python train.py --n_experts=8 --moe_layers=[0, 1, 2, 3, 4, 5, 6, 7, 8, 9, 10, 11, 12] --router_score="softmax" --normalize_top_k=false --n_head=2 --positions="rope" --tie_embeddings=false --init_std_o=0.0 --init_std_up=0.0175 --lr_head=0.00882 --train_tokens=441100000
Below are experts of layer 10 (counted from 0) of a mixture-of-experts language model. Rows are named gate (a neuron's input weights, with its number), up (a neuron's input weights, with its number), down (a neuron's output weights, with its number) and show model dimensions 64-127. Each number is 500 + 25 x the weight over its row's rms, rounded and kept within 0 to 999. Numbers have three digits each.
Before each expert's rows: "raises" lists some tokens whose logits its average output raises strongly, later layers aside. This comes from a sample of Wikipedia text that the model never trained on.

# expert 7
raises: "-", "s", "d", "y", "t", "n"
gate0:503489485526505491502439527516464509511481501496487496526508500518545505467499484509500459488500471490527511491479524533524484554495508527535529490532526501488438538463472562461536508494493501
up0:490467557552498513552514483496469515535475462532456491458520493529516498463468508508502510485519495475468508487470487451475462516524514464524510532522504476506474486509543472485485500498454544
down0:466508531508531530477512462518511504475479518534493517516436539506457504552483539522525522517497483523506484522474480539511491522506524467509479481520494497509484472483534486496500521488515534
gate1:526488497479468473504557486503503491464468485452492499451454509501518505519502510541485516517518476436524489489509506464530509516516496508495480489498461501482482564537501529467491464546507530
up1:502498489509462504463523531481542506523484498530481508513511597502496486493541490511527497494477481542487488490456505490513521510468522466467473501478525486529512499542516499502510471514435548
down1:486494488464535541479537516532478508483441490493473516496530539539516505487482521458512472546488478510489522529526497548498519543470491494463538510504491537457509521531486494520527531550441546
gate2:435513503480509490482508494530482491520504500465489516505490521453508458512510470478503520549520497519505506467459482486508461529522524512514499498486441514482457452493494505472527541480551436
up2:501475547551472457512513536499482519516462498485538499511488460460487528493517501521513525542518495546537497538523503517471485520514514523494534514461533472535526460502494480464522493524524496
down2:494513491521473505580554457523526482495499469476478563531494459482493520490503460482518511454458451529535481476446521541475491511475491487480532508518500522485488556506505472418517483484541513
gate3:517510513555517465495455512550528494496507487511494478506530489542521529452532463507444524495479492524494452509504496546514493504493491494532539497511475546453520468526500476488486455486493532
up3:524517497525519498516497479488495524474530502506441491533520576481506477439548469540477521495490493470479474513505536551489491518483513471494519480504507462528526500529505521496514470509517467
down3:516504487538499535484472457543508481499453500477509469518505505495496528555492484554505517543508457499511528516461506504492471486490481467534597463520524544490488494500526481525516491434502538
gate4:504529448494553488477529563497487501499507469488516516536511506491501514507567488467500491536518469477496518507481523488534540477508540549527523533506523524489480524514539503503550539493517487
up4:473472503524474495481495471484515448490516510528496472529471500512505500534468516503520449478493475512475522487500497494519546487479524566487526535492514478485536468461517499531509490533513545
down4:461454498513507480504483544508462509485495490473468506512511553478466488478524503533492466459538497514470516507498482518500490525520520499499475550495464505489488531493487537478452539508522535
gate5:522480536516449470527498558518540518524548494503470484488476512487501520461506496509535465502516504497498485502506533548539533539524475507521512510484526530464525482513504514507510550506492514
up5:516522527504490479519492500487502521469499563500566506525487445455490500499573510526537503465512505488499466490543506495496499495500523474503490452512456513516496497552500495486483508513476482
down5:554519507497445533516477469510487473533467521507437512505457498468505461522500482447496420541479525514494535502474502512495494516513488503523484526484508521478472467526506513531492478461518487
gate6:516531486463486505451522477455513479533549488506525499566522497514532515503458471499504501518501514516543482449430538510545495517535486453487484489477502505505510540510518498483489506446482497
up6:474479501536519503487507513498529487477535495537497509468509499461490486530515474487505548506514499492519486494465518499489496525509519491501473536500512495511497491509449565490523536530500542
down6:577581527494486488519511523496500468522492481507513504469462504450487533533531463523491496469524569502483485476460498527487549511522516502515455479507497486502505503499495505499437496473503535
gate7:534554485498480511509483490520491493523479477501538475513510500487512501474484508539464531468482537468532428503533565520458501489479511519473498506529509478503474514475489516506480501462498497
up7:493479480491478496509488520464525495461509538485497497527507529478498487514516498462509512540529459498529539457465493483460495502499550478510521503501514530510502510526535539476511496501453526
down7:525530489469467514504517492474528530493485473484523474463546530534508467481514514505513523482506505539485495521480488479439488532457498503497501490536496537500474479489522555532489489515474475
gate8:509537521480498480523515475499467472532514498533503539491512489506506507495480461503485482524479486536514443466516492484488471499501527496503487478441467451514486547498481549492499485489486525
up8:508488478492527495470544453506458518514476502512495500531506482522495530499519487493485485455487501513511530505490559467528538524471483533490514512494523493505445444475474448501520459498522525
down8:504519543502520475580525495468478493500506531477560490535502509455469545519500465503488521500500521506483536524464545495524467482486478494542485498490523489496523497511491507480517533518512520
gate9:517504486524463494512484483517542479556515488489531504477457449515496528540468492476453501513434528505490471466538516505487491459526502504462476483476442535443508516518481461538501527474521522
up9:517482523533484477525464528498527503469537487489504493475505527505521503525479482489459484491532501500522512510502504484453457498499475442479503474472461542502520517510487501495479495512488533
down9:533529534470518509433498488480484490484491483513550516465502493447514506522531515488469502520536500500467445498493481463498472544489469505512511454480511499586480481476501519487482529482502468
gate10:489511471496482484542530480508530529494471514492502501522488505508497521464498473498464463510491490475505466474472518537516472520499475497485516526478520478505503501531523497565492457485473511
up10:478488500493517514541494477491477522447465504499477523486496471534502517540511501503550506484485509444498471525527516530551501509493491516524470498490537511503480466497497478514530482476463496
down10:482479537480472524528500465513506541497490466491485530532467475519511517540448535482478446501490469477489477471489473505504490537492512502522522531525518444473485495515501485463536543475482449
gate11:484476491520486488510516489484515527475491474480454504525510518464516514451479517505503521486462504524535496480538493510474495490495480497483505504492540498498526495494471490463466485430526507
up11:479502497517548466505504477504464484470532485456520500505487531512485512492452503526552464481523553556559549536476466487485495478482527467540493525461492515496503495483542508523493472506466483
down11:528490491474515488527483458517470483468458497493519515492523496520529508521519508501502468521466493522486530474445502497556514509506477480453516498475515480512485513527521504474520479472517461
gate12:499499491519516554506483504502459452517462458521525509507441486508504463486491494490487484492550517485500462514487490497534478517481514467551471472482513497464444483496476442505522477457505497
up12:468471491456440543521495486552495442538490505492483479502481513468513496526506524478500520500504483503451504485563509523479514480470490504491533452490501493490497552506456494555517466477489522
down12:512493482490547516492483534517433529510496508467509495512489522467501487531557505479529506520547472449527499498503521495472493484468507486485499478528477503502493479520488505493495479453491491

# expert 3
raises: ".", ",", ":", "-"
gate22:490517477463511510547502507501469510517487493510525470516489456455483531530446514462509493481488519488509464551482518464503497509493486503493538503510489484506472536495497513512528527507492511
up22:546512485482512524505514491505486524499509479528544487478503452479485517488492502504493503455484511504495508487517478537509477502510470531504470476529551487476450500529504507478497495481512490
down22:474485520521542513513479496540516561516479521447506469484512487534467524483475463498538527480508520480464509479521545525517502484522503506478471439518549470475483441497516496486501549533506513
gate23:483520455505454488495472486488469493509490481518488493483490515534520482508515473502419480522554473453468473530469501532523475498479508469498523489487506531500531494513515534497510433518477558
up23:474499514479527479488536530513543513451513494499472516540497474493519508453471543506496509492472498502500496469469496459534546480486479481503480534484495510497491542502471509474527565487518460
down23:518460520480535501489483442487494438518497441516500479477540485475511477525546517460484501518506490505517510525499515488510528525506514476497478500520520501496538462490486512471473476511453495
gate24:534475500491515500520473492515493523529551535493531526538513530477512518513534505481455469497517495517514494491486509480482497522480489504499468483483463501504516474498528511527493486535449530
up24:501496547529489544544505479506488524485477504530506498514507518526490539516448451542533484484499477504515529463518497500477499493561520526510500508522496490513482484482520466523481526508486517
down24:519503512482496467522532447487504487435477528511503510486518509480506486523474498463508540499522507497537493471501487504527500461538492547499513478501454534484471533518519531478444460487513512
gate25:505513498556492483519487522514500457518514507493521481537473490457497522531487488506525520528459477495496496502497492478452500500512507490484464503512498532499546542532526466504528492504515523
up25:509481492511498477503527506495541505500479516522483509486549491488476526524478479504506451489457477465502451527468494483509516467495506541515513493484483494495493464453519495511552493488525504
down25:536470479439501483485453501510502516550505518513504503492488522509518532507483486466466498442479511498465498431529472545469487489518489452528498493453522553465501516493473529465516488459527468
gate26:499492529531521505578461509497499503527472525479497461518500481463545445496480532465487496530436536512491498448478509508538492467515497479493515500501477488444533507488523464520482538518491526
up26:486452505529525534491501465484521536574481504505492517516475484506490492533457490510519475532483546499505503513464518475443543505487495439474502510511525498487507501489492479511506473460494435
down26:456491484527482462482515499487480488503527548492474491503545532513514515459494524550534519483479532521502506512492483484540521510467508466472527524494454497461502506452491517483485526507488496
gate27:485480509489465519483452497491546509483512494515488527565530516502497506491501510495459493495486496494509419539463485473575518472480537529478511541483475497492500467533551467544506488491493502
up27:488520517471513516540506518487517497518562514495465487534505506497464488439486523543530497488525509502484510516500478505537537559524460501487496485495482481498485531490526539490535547494511490
down27:527514501500497485517501523499513513486527495525483513506522470476503513504440463500502511497467468486489503497481474534537508512504460498489470474510481518566515497464484492500504489481509508
gate28:511506483537505481556519476500510505511488512488504516556494461518483530498478481514448491453530511493504517463490515494478488462513502505469480514460481498472494499517496534481460507506508451
up28:486499512445503497499428515486479496507446491513508509479500481503512512501515538513505509508483497520497518501495464519481521495496524506511480489481464533500474470442506544512485497488496518
down28:499508495487531459480528499479493501489504519491522468466492490540520486494501512517547471499562489507531486498531525497578486503500468471509513512462536536524472501477488536446493495546503502
gate29:489474477552484491484525552482530510455462491492497494528492493481498502459507474518497454470542531518519502502535520475572516475492488510505531498486499527468507515470527520471545503489521495
up29:483505472476520514544486479492519528507495476504534496511493529445494513528487495484475441487520528498472519510455493493461509491515490492491501529497531465520490502449509475486460503517472496
down29:521494441510500464468542549566488492486487476504497508510468479471503545470481532502499534547496487488537523521485568474501525507483454534454498492515544490445509489472492503503544513477548494
gate30:462493495511450478506521525498477512482492515536506531520482492460535486464498497481509506479468442466530497500488506550491506493479498508513471515466513542497524488470524536483513495539564512
up30:534504459535512447497462438532525483453485479469499467473453498526480507499494499511487472482524496537475507496510511471512495514460531521496512474499499522507481503528494525518471487503480483
down30:515559470528484516505497500543500551471473484476481476524474480501489505540515504462491463508457491550489482543464507436498521526495485506510486507496509479509516525546484517476500460509503473
gate31:532527536524553510506442500547530535547463467491488520491499497499515515505489520494504513493498491537542489494498509480528508478522558488520560501521511516464472534542508454523493533475493507
up31:490512513494477511488508529481497507495449496539492547493494479505529517455477517489465565497482471509512512472488486501515509491526533519533561510511481472489473478550525482522493512528435495
down31:482463471453486482494488497536518537525509510513516457486486474503475512486476466499487503508498488459454499503486466515466518500496554510533508514525502503552521518516529564530482504492463458
gate32:507503513526451512548472514498520551498485508521540469504493507505527511504530509492517497516519508475488503473518489503523523494493510520515514505483484550498553562494488493532474482484511512
up32:479491474505511461500483507493430510515506539507488508480505490488510469549468454493516493483523506490528513513510522457556517515501547540537508515477460478507495514461494536506498472511519469
down32:539499489488524516509480498497497448490505484500502504503466494526517475471515526542507517543500521491530459533502481519489495507509521489506486496476498454501541463517487540492560504511490506
gate33:475491443545469492459505520520496477486490463440500471476499490461506484486537487512512481507496484444469530492528550530486477508478451518481535482505526521478519561554482510499532519511541498
up33:466482495523486476522475509528466474516505504483519512519480457502530475447517499493486528478486540476491489522498513501500510501524461516507462489491523483479456491482488469515511533494512494
down33:494502495499494572492474523457494476520506524476494487510541527514493511493515540502507465525477500523528538489532502464483530513460508447515504511461515500441516526504475469489471482483472475
gate34:506526504478476536488484506515501513518501524470519496557489465461492532523525491497455487472491480480576454500502489488518522433482465481515507500509488495462480554451495497506476477507481507
up34:521502498434485517496503493519494533493492521481524500499469448492487537506500496517485490528516486527529496439508513471515473462486452489530473475487516470508471534485487499463505494537488496
down34:482467466490503469506527547508494525508517455483507545532505506489501488442530507516565493475466479489534504512516480495467481483485527515504526502499509466539495518491487478484511542479511512

# expert 6
raises: ",", "-", " and", " (", "'", "."
gate0:490535497488489466507532507475486537533490516467449506521516484520462475451560537523461500511461481545411527453469489494479485506503535483486526491493491516510508492534501473496520516512478502
up0:488487520546485501540486488506546502466446495482467518447525548487521498514510495504503517472478526508546509506483478512511491480481456504531522536543493512474499519503475515526506508506541507
down0:520494464486499454491548464482489487502427486458497515499520501469507480482551495487492511495461503494478514466515513488472480461511494513491479519475488521514522511512494459513532502500502484
gate1:520497525507488496516497547512489510513502532531544490484490510496467515479481501490476454498478516466451479456522505575514493498497547468484496507498430513495507531466535495498500490460487534
up1:435527445499512497522481523530465509499479479538500525553498510487504546528493497443496481480520510480475469476489473463472476508493503543525481536512497471468476509515495482522501565480533502
down1:480459515496493490531534481486509484512488526518514518476520480452496516503474496472474538449526509461464540491510497447481512508457539489496485467514485476511498492462478542540490539503479524
gate2:503561519510508534548481484503516500508452475512497449507489531504478483517494545523537463552493476498504499442514510515538538497499507507546500484473504506471512504475532508511522539479522516
up2:550499477475498462492515515488507480470484543497512533504475452495515491525508466565531461495528465490459525501506510511468512511527477548526475476526510490485464490475545543500540477485490470
down2:463490523463512468495582474502540513492524477548507516509498479459532476471496491470505501519485469491478486464503467488486489480505524489502481457545482519524489490533530497506501469505528511
gate3:506553450462489508535458478501532459566467514466527536460493500462510523536501496448491495564509506468487479485503519485511503495481486483539505505477453522486479487497503451499450509464503498
up3:459493479506475477500491500523516536592471530441497486540484529526502534520501498468517540515519551479479495500508546474513464511510513460454475535504520470495512523510502479474473499423484473
down3:524495516522445511471527525517503480491512461508477491520496519471482450507531479500507511468470544472493512511499514521524507510485523470483507495489480548480511489464539483493505466480474516
gate4:550515506531481477510467507504539481576467454501486503533467493488526517488498484458500498502496492463525489450463508519495500473561495519464529452484493492543500512517502463491518484545513488
up4:476499477511520513473537504513479545494482480490474500510503512462529484510493484502483501546487452550496512498467557510526509513552485484555507520443482515499552541547517505520565456483500516
down4:480483513512497503501480498460518459489508522557549500474522523482522503487475527556492481502450488486497541513517479488510521465511475514483466496481500486500475471496520521433520494476472512
gate5:515509531481467510493491509494515513506481476471525512479516535499474460507510514493441512506484507484543489502481447508532526499514509480503529505523499489486451502478489474489490533454504490
up5:490511514489503510469526474433454484471534516527480495493480460524455499517495534515512517490589524481483498518499494502511506541514505548521504441522509481494525506513497488471485488519477472
down5:465504551494469478477512535504503529486467493501522490499490522483533512492544477487462526532504489545528500465439488530517494507525465517505484531516490491495478484529474524467549508488530555
gate6:492503492504511484504527486465488503536506477485512511496476500470516480495487491455477518508472477470528499517542545456521503457518509509521469471498487506523518530493494478521510476529492515
up6:495496511494471492549493474469520483482506475482499478521478545518503473481560509469515534510492503461526513523503519480469495512510539517520503520515504546518441519519512513496488499473475480
down6:497467520457496477468537523493504527504532538492525489503476529522541486516525449477539465516506505513492516507497488500445472517508488499487516495481529501485467503527491472511480529533555530
gate7:521495492500525502523509529496481486528510497509498490595516489486530504523510528444485533486498461525492508472515503476497498494511528491520513567490503498499531515525475516521458489476493511
up7:521500509498522516514485511499525516423489465517512485549511502561513525480504483487482497511514527463520529511480484527548474455503493493512545488474494475464490520528524516504517489504460487
down7:518497510522505501516463464522495495475502487458512502495460481494463484447503459519487497502528537462463513548480470495476522515451479490497481487505457470530463485487537481489554516483521462
gate8:481506502465477486527460541529530453530503527468554504525479489508540527529498524474455517532509484502502510512467517523490496527450535527486517536475483545529482495538532482530506443485489533
up8:511539531471451492491519486475516495519494462489488503501500479503515520510458518524435471541461509499496494460475490548494495503462494473505468500452521497545538476516490481474481532458535482
down8:506525476502496503546497481500470475516490462483507504517464466529483530515477532542493529455487476479480496518532539528525503512500516412512481519505537488538505496523489511483512468516513460
gate9:470511499526508468497475496472473488564548513487476520508531493481529499513464484474487494494502533474508514492449499478500522460522498470489453504506520513523489487461456492497494509503493502
up9:486485545509483526479518538488519512497543502497458518479492525514491476494466473437528517479527503519525504528494493463559497510500528511518474479503474502461501497496493523506457539474460506
down9:495524474506488520451523498511531516509539492526510502501536492500512433460476506510465468494460467510508495541506503491528542472513513474515458496475493501515511477481498516458483491494514419
gate10:477474489486500516500484540549500497495478489490470526507509490460477528505535532478481472498452492516495490477513441541442476508470473476504522496495493520470474526548496516491481499525497528
up10:523526468531502534500493504483501464496498547532490496535514472477515520482502522488485502489521474518493458534496485468498515548537494557495468502499500501503430512580486475503508474519479452
down10:442485501522504495523512470475426493473495535477500496510469475506514464467490464502494487475503495479498493444494479471536505537489522505526489458523504481540510538496476453463515460515473524
gate11:495512458527496473533462508550493536518501500488536517493469496499473490505484527516500495504477514489532482464510537505519512480555530479574496518530523487476550525515483451479485533488518503
up11:492475515491487497523498556533531462472542520558530474505508459559469504492467508512505513501485485477469485577459486456494493484486527516500511514492503519506484490547468517529484467506500471
down11:529509514490506509502526466509485512494482525450470507500509492524459512508519538492493482498487474515474504578526473518525509480518496509493521534577527458467522490438467499535492499546504456
gate12:498504503540488502506525492518542480512474503490508482507467492544488459502545488508511533490474508514492509511518496493502455493500508549514472486437504516532473471494521488458467487484502506
up12:510481487513522562481470469509538545530523504570507509530510498502510537521502485502481531534525490525505477506484544535534483531518503493548497519470513529499493554534475474491527501481525485
down12:494493482470452502545514474517483487500503509456482512520532479510496521503480504512450488461450524493499488480533483511545489512496507463500506474456475470506537494508523503496506512484471522

# expert 4
raises: "-", ",", "s", " |", ".", " ("
gate0:508507462530501491510446463508511472542517467477514476527511511500501519540459488504514466502496496548516483459494511507535505507519457505563475503506494508444497521493470519511494472496517497
up0:485532527504491508511498490496519514528479528510468478513461484459504474497493491479492507494514476481490480497462501528517495524492532531497495523498482535491517502519490398514480500465552528
down0:464482492490499522487506502499461506464490508511510533503501491497508486515485497460529517506527481443465514507522526500486557515525529525464515524473537486499463456535494458510490512467478502
gate1:488517500516505528452527488519512487530530521464509527546511475479511553458505520476482473498468511458514471484480523536495557480474504496520493538519484500526497506510511418519503516500505492
up1:505471450527493514513466493526478519508513467522521448532548524519459492529501499504542533483481512507468510488462494515482498517492476457460496467543529484485530485519485539483464476497491486
down1:526489502433508492535542482526506486482529577487507509515523457465514504454489497480525482551491540515513511506477475507462499469493518486552522508469492531490481503494460500489516477489480459
gate2:530504505518467479515499513509534481550540491521505523500494504526538538482506515492520540573465497501457536505532469486524547507522489487507489501487501554490500498539483505527494516484465482
up2:480485466482483475496482519500476505490475453510486506437474529514502470521512459452480462479506492508506460484451498517498485488508498543517498509505521475529508462481513505513483468488504483
down2:477544474522485462506508509536507479514530531477463502500514486533548520475492470474480499505531485546471485506488468487475537482521503534525490484499539488487507537507467453489499496492437509
gate3:515532507491458501534535553507527525539488445495509525523476507504521486497522497505507518515507493463476495469456498480488503539493502509533445482477501489527537500487478520521498561476516515
up3:453480484503490495488476516470501473505477495551503533508520478518481519541521544513466486541528515491533443491490501569473509487467497501532515532502517482527501494523510465501446485497509507
down3:468486508490546515477477518481533523518445503501491477477518441460503471548494487472462529490499505481500532491456494510474492514511501513534510525491437509529534494488523513516477493444515520
gate4:488487496506466470532498532478501542533491478481538454519508512529497464525482489452554520515499455542503519531519506510483533500466501478517464515473500511512488539475479515549517481529469471
up4:519505526483509458504501528522518480519500517484522501462472519505503492501528550513503484477526513470503508532513507544515478521531458490506530534503478480496434490511499505489487522478532529
down4:523511473473508519495478469495458524497497504495458535508480541535496522520527518513473546482480503551496478536519472479523499505473480483459469495490529484481551458539476518518494514524475461
gate5:486479491489515480533535492511461514506492522475502512496480494482501530511516498483492516457507496485545480499512503509510456513525483455482459485495540473450484516487462492503519521463507542
up5:530495522481519484447504485535502505505484476456503552489523491501515520500490518504492496504503522481512484486522518498535512504491505487525508492506522475467536504501501510486472487474496475
down5:479430497495488492504480536479506480482483468469452500559529535519494487501474510505513498549534531469509523498459541483479472528451503489509510535463529475458512503523540494476503473490499512
gate6:498476512534508524454526561497456521485542488447501476502435524500503510483457494470486478514477512525521411491477543482508486516532468512491504571488500472451489510484508516510488480497487527
up6:480529468515497499529495503503475506496511499555566447543515466494486504494492512526485517491519522502504553498509453543507534474524534544483507474493502479543539502468485507536523460512508497
down6:491516499509454501498485509486543504535485527499516519481514494459524525484465487505498514514488518469469502471521506504529514492594499502505447506512511510567508451490449502485542499538522461
gate7:487497471467457496535488536499555508564521479478491496488466511483528519512484479508496516523529469500526470511494513491531475526488490479505493497490499533486513495446524464511524472519479558
up7:466467483509529513529477505531505484515491548492475516532523498475462501550523489511522521495549481476507501506440486528486490522484492491500490494526502514476449517507501496488503507472532475
down7:533484493471540512552502508469499491507500497492487538500484528484486480545469511518491496501507500450496466514517465548489516502502542482516512489508481484495502485479514541489500471442470487
gate8:519508485492541479463527488494483488528481534462508481502467485458440488481482520500484500444532467496531493462452504496522527484505495503511499510520502513513552464512479524497471513510521507
up8:508461517460468531485492497545499516533487484522520424514477504507491485489564474491515500457511455459510424435469457519529506526457488481475495516502497507547523467522519527501449473540525506
down8:508517486540516529502489454520474511517482500494505522509504558448496528506519492489464514466441501514509537499489506538500478481506518509453486489503517463542521505506500497509542447472502501
gate9:490479504499501436491486552468516507546530493492499532551461459470472499474508506493510509500527493465517508526492486522474465493472462511504474509502449510527501487483530475466487509489509483
up9:494500534505511417532502521493507533495500536513465510519463507491481520506514502528505516477524486469529484532517469538481508542466470493503513488497516515508556534485500472517488483479499537
down9:568496510513487529508507523464494495514526538473500478526531515494467482489545503494510487474494508467486489476506482521521478480513488460492509474509505511479522480514542437451479534500503493
gate10:492497486497488504487552536497479501511503504489475487457484521517520535562509473509476517485492439497507496548484514496507483544473545482493452476460464500443518510496477471486489473504488542
up10:454492509496496522513521516532454532530494482512502492469474499523511481494509469490489490475454448483442521513491523536487517518472511501509612538477476488458516509502483506517502494495517540
down10:469492529456520499493490493513506544482502466455505469454499473471521501481516534477467497507494495500500487537524520512458505498534509499490440522506474497535495551505526504511489559473536468
gate11:474512503552483493525458509501450506507447521482537480507513479529473510492488459532481477504515476504543523506455519497507506480519492479457521525523499511481476526497454499508521480485531512
up11:494532488544494519510486539515538453505468483514473497469460478508527553474469464527508503486542497506502471489512495488504484506498491499463498506488526484538447477480501462474506495465480486
down11:486472515506466526524490472509528462495521519517472499515519533551496483522450529475473477518465485470499476492523481531525500538520435474469480533525504473517543535509503441492513503511488583
gate12:505510530516537502480468501553523529547473475530504492497514544524537496533537543496483513515500495524509529510516503517534533511526464509505478507482458526485507493506504513512505487549488480
up12:500497470512511495488466475507527497477473509486519461495487528544505471499545511502525463482516463523488511465514497571484507466522531524520507543479484497442501490469511493483507474532496504
down12:512522488531486496493479461497532518523485465510523490486499499526481517532487494503479499547544451458541522532468510501528529480465544468511539512506460486542508490486483528509497497497551500

# expert 0
raises: ",", " |", " (", "-", " and", ";"
gate22:451545492484495492534471485491499520461473510499482506479534476456510492443519505476457496542496450486459494499482491483524505480497483529504457481492499469500530501515496545475515486519493531
up22:470464548446511498510467496493526484506469482482510521502518537458517470477479507503502517508457458486505450468513468512501504459534491497553467496512484476492503503500533527453501520542488507
down22:476534491509493492504537475487471463467468507516493571489480533500517510482483519529519509495530529473521468486486468504458516481486545548505533502462491496527511514465489542522474555487512484
gate23:505489521506527521458445536520504504517398492488505487510481514497514532514466528524495506478494509505524458513516523480513508525516468481481493500489478447455518510516558494484543451511506482
up23:559482494446513507464492516488493503491482525500508499504484532516532481491530509492507537495514556473531511489523509548497473539504472461515522464507468482464530505522512465500499467519484536
down23:517465475546511503496492494490535430498521498452501520545496477530487476498471489501472518504534539504518501573494519479518499517522494460496509503480524475473482526524511506501528465455501496
gate24:476530526497521474451488540482490509529479505513500506498495536485504519522505514465512491513445499499538476510528486509498489528532456456514472449503487497477537539522487464556525494507480493
up24:512491495465532473483492499506549511487506480479487494521484517557543486496498502474530536511483481504461497488532538504494477500481471504556538504496466526480482527518517470480532534485534476
down24:503471519513469534476452487489502521448482452476519517510499463479483479495498481505482525480479571477477490516468467514534473502483476500474502470514477527472532532495520497508487552516456483
gate25:485474453487497492477452515552438530485528520503532485566531443518491534470507498510489498514517520516482482503492495492500476503507463484498489505472485517491479504506478505563533466511511524
up25:505556490538509493517523471499515512505504528502476497518463507478456502547487499460526460485483509528480420521515525489490514501458496504514503496488467499494495513517491480506542482474536501
down25:493520530509551486504508493476463481502508517533493524515492495476543504510487551506496512418489502555505509469549464488494415521496538477509496486519476499500523495505478509509517508442497525
gate26:526457478533499493498487500546513469529481478492463492504489499531541530483503455480554481506517513483490486513499492508503543490483509527556517509464494516468550571531465514526524502488532539
up26:500487467495468491525484498466447505486516507457514504492531513534459493490524503529529503486538519485484457497500456496533512474543475547508539496521514497519486465490483567462527520526483458
down26:536528494509483508472484494514502513521463485496457468515487497505555508509522483486485472541542491478467531506481520549483487520478480537516504481506495523548510519522505475495500517459507480
gate27:498487489501510508515494504488489506493513498541523487481478487500476493532486490469503497501524473497530484504528500494494513554499447481508460470534509525481517501483486532462503520473569464
up27:504502476514489515504472558509486485505564516504494518518487483497535432477548497495487514495537485467454505463456478483545508467459524526454517546530541511480509454476511496452477515490483504
down27:499530469501491496493540532479528500520484527519555505515483541546478501516500505514504464467466504564509492508522492493515529555498458506468501471488511484483524519488525474506531505478499501
gate28:499523511536467486490515509494523503500481480532540447510461493477491515508554482486500487522484501454493473527517504508501503506542459477503498507472507515516493494506514504513487481479512442
up28:458460483449485478477565508534507478490513483487497519497508487493486470433487477481469504537487482448446496525512508527505552519472517503517506492524527511525562490507515485473521506490497497
down28:512503543498486510454466515506488507500465479484543463499471491466510524495498479499504488503522503517477467543520541531502444541521546522460471513483487486540437516481488524487497520535499487
gate29:479535476529484493501489523520449501531488496462512511498466499528517489498486501518488501506501468567541515504473508499497554521494526519500525491498487488497569504529510504524503502498488529
up29:545445530507504535512492486500518516515547460514537468515547494502482454515502519475495505519509460534514504490527500422513483501480497534467517507512535521477522522513490517480498544474507502
down29:544468521456500468521459440521500491560518517502530485504485486497504510493497481539477496519487490474479491467462526499494472522508520513508503503488517469487472527466545463529501552471488507
gate30:478471446489453443538482561519475481521474463508510474534464455521514486464499525505530526507498469536525488496507481493464513491519471479485513515520510479500474488483467466481506496488501532
up30:493475472494503505493512526514519526514479487503452481503538520503497485532493524497493503507511498491505506515516460511549531492489506498516514494516528551463526501517446495461531500495532475
down30:478511492484530468496513488491474450499487501516537511527506510467507498554501489481506470425500469457469501503504466517501488515507478480486494496486499526517497500504538494515540525462519474
gate31:515487470503482496514523481499491471492443471503499477464479518483495520525492464511507502523494472494501455525450535496505494488508571515509475519469516550528503516486521503521508483463494510
up31:522483497465462469504497520529512475483540508477518507480532534520490487481500503512500480486503488439533468464478485476479514498486497519529524505498512508497533506533529521465522503479516566
down31:518500445521517527525457489508454463493493520525513516519525526522551530492494539505487498496482495479461549510530497522485508487516519518463540509518487478567521521510485511499447495540486489
gate32:451490488474548534489463508498512461461467481527511509485467474484484516548521511481461531462467497473521522493529522510457519487497482488515491499478488479495512488467502513527515491463525553
up32:493425464480497476510493536524515496501497444516529501457478491503474518563532505468464468461481490522522490470470531493508490517535473502448545500541548511502490537508502539466486507538512488
down32:500490514518499487453499496484532495455551502508516508514499478490530487496528496524476505475526489480476510504465530534533505523507516463447516528517478529459485517519516517513516482497548494
gate33:492483489529474505473455536521486504493492486482501502532473522493476472507489521474492470475460509521524527508541494498544524518473512495493486504556483534475498539523526482483535486530521517
up33:537430454491502479475460541490512536533535527525537472486504476426523436496511500492510492508505516476504517477467518540482529510485500501504491481493514488513507490540489547545489490453502438
down33:500514477560505525484466489527504504477519508510534480519496487529493486520506534489525465468509474532512482529513512504503548532508526477527474495515515515466473526496532468495492519508465441
gate34:480493482477490483486498475502520485447473533495518555492499428481534524504510522473472526512483491500521502488531504547516500483539476504488482490437453494493549462482512481530475483527492490
up34:508513505469481521512483491514502441536480425466503499493518493492505508525458512492563555516427496471535492502513474440491509507514496547520496555552495514460484506515484506488503537535491520
down34:522523493452514499530474498461504514478494510502488534520478510466513507479501508449480474540512512474502503494531439487543470484490475512489513531541506478497529504498491492519504537476541496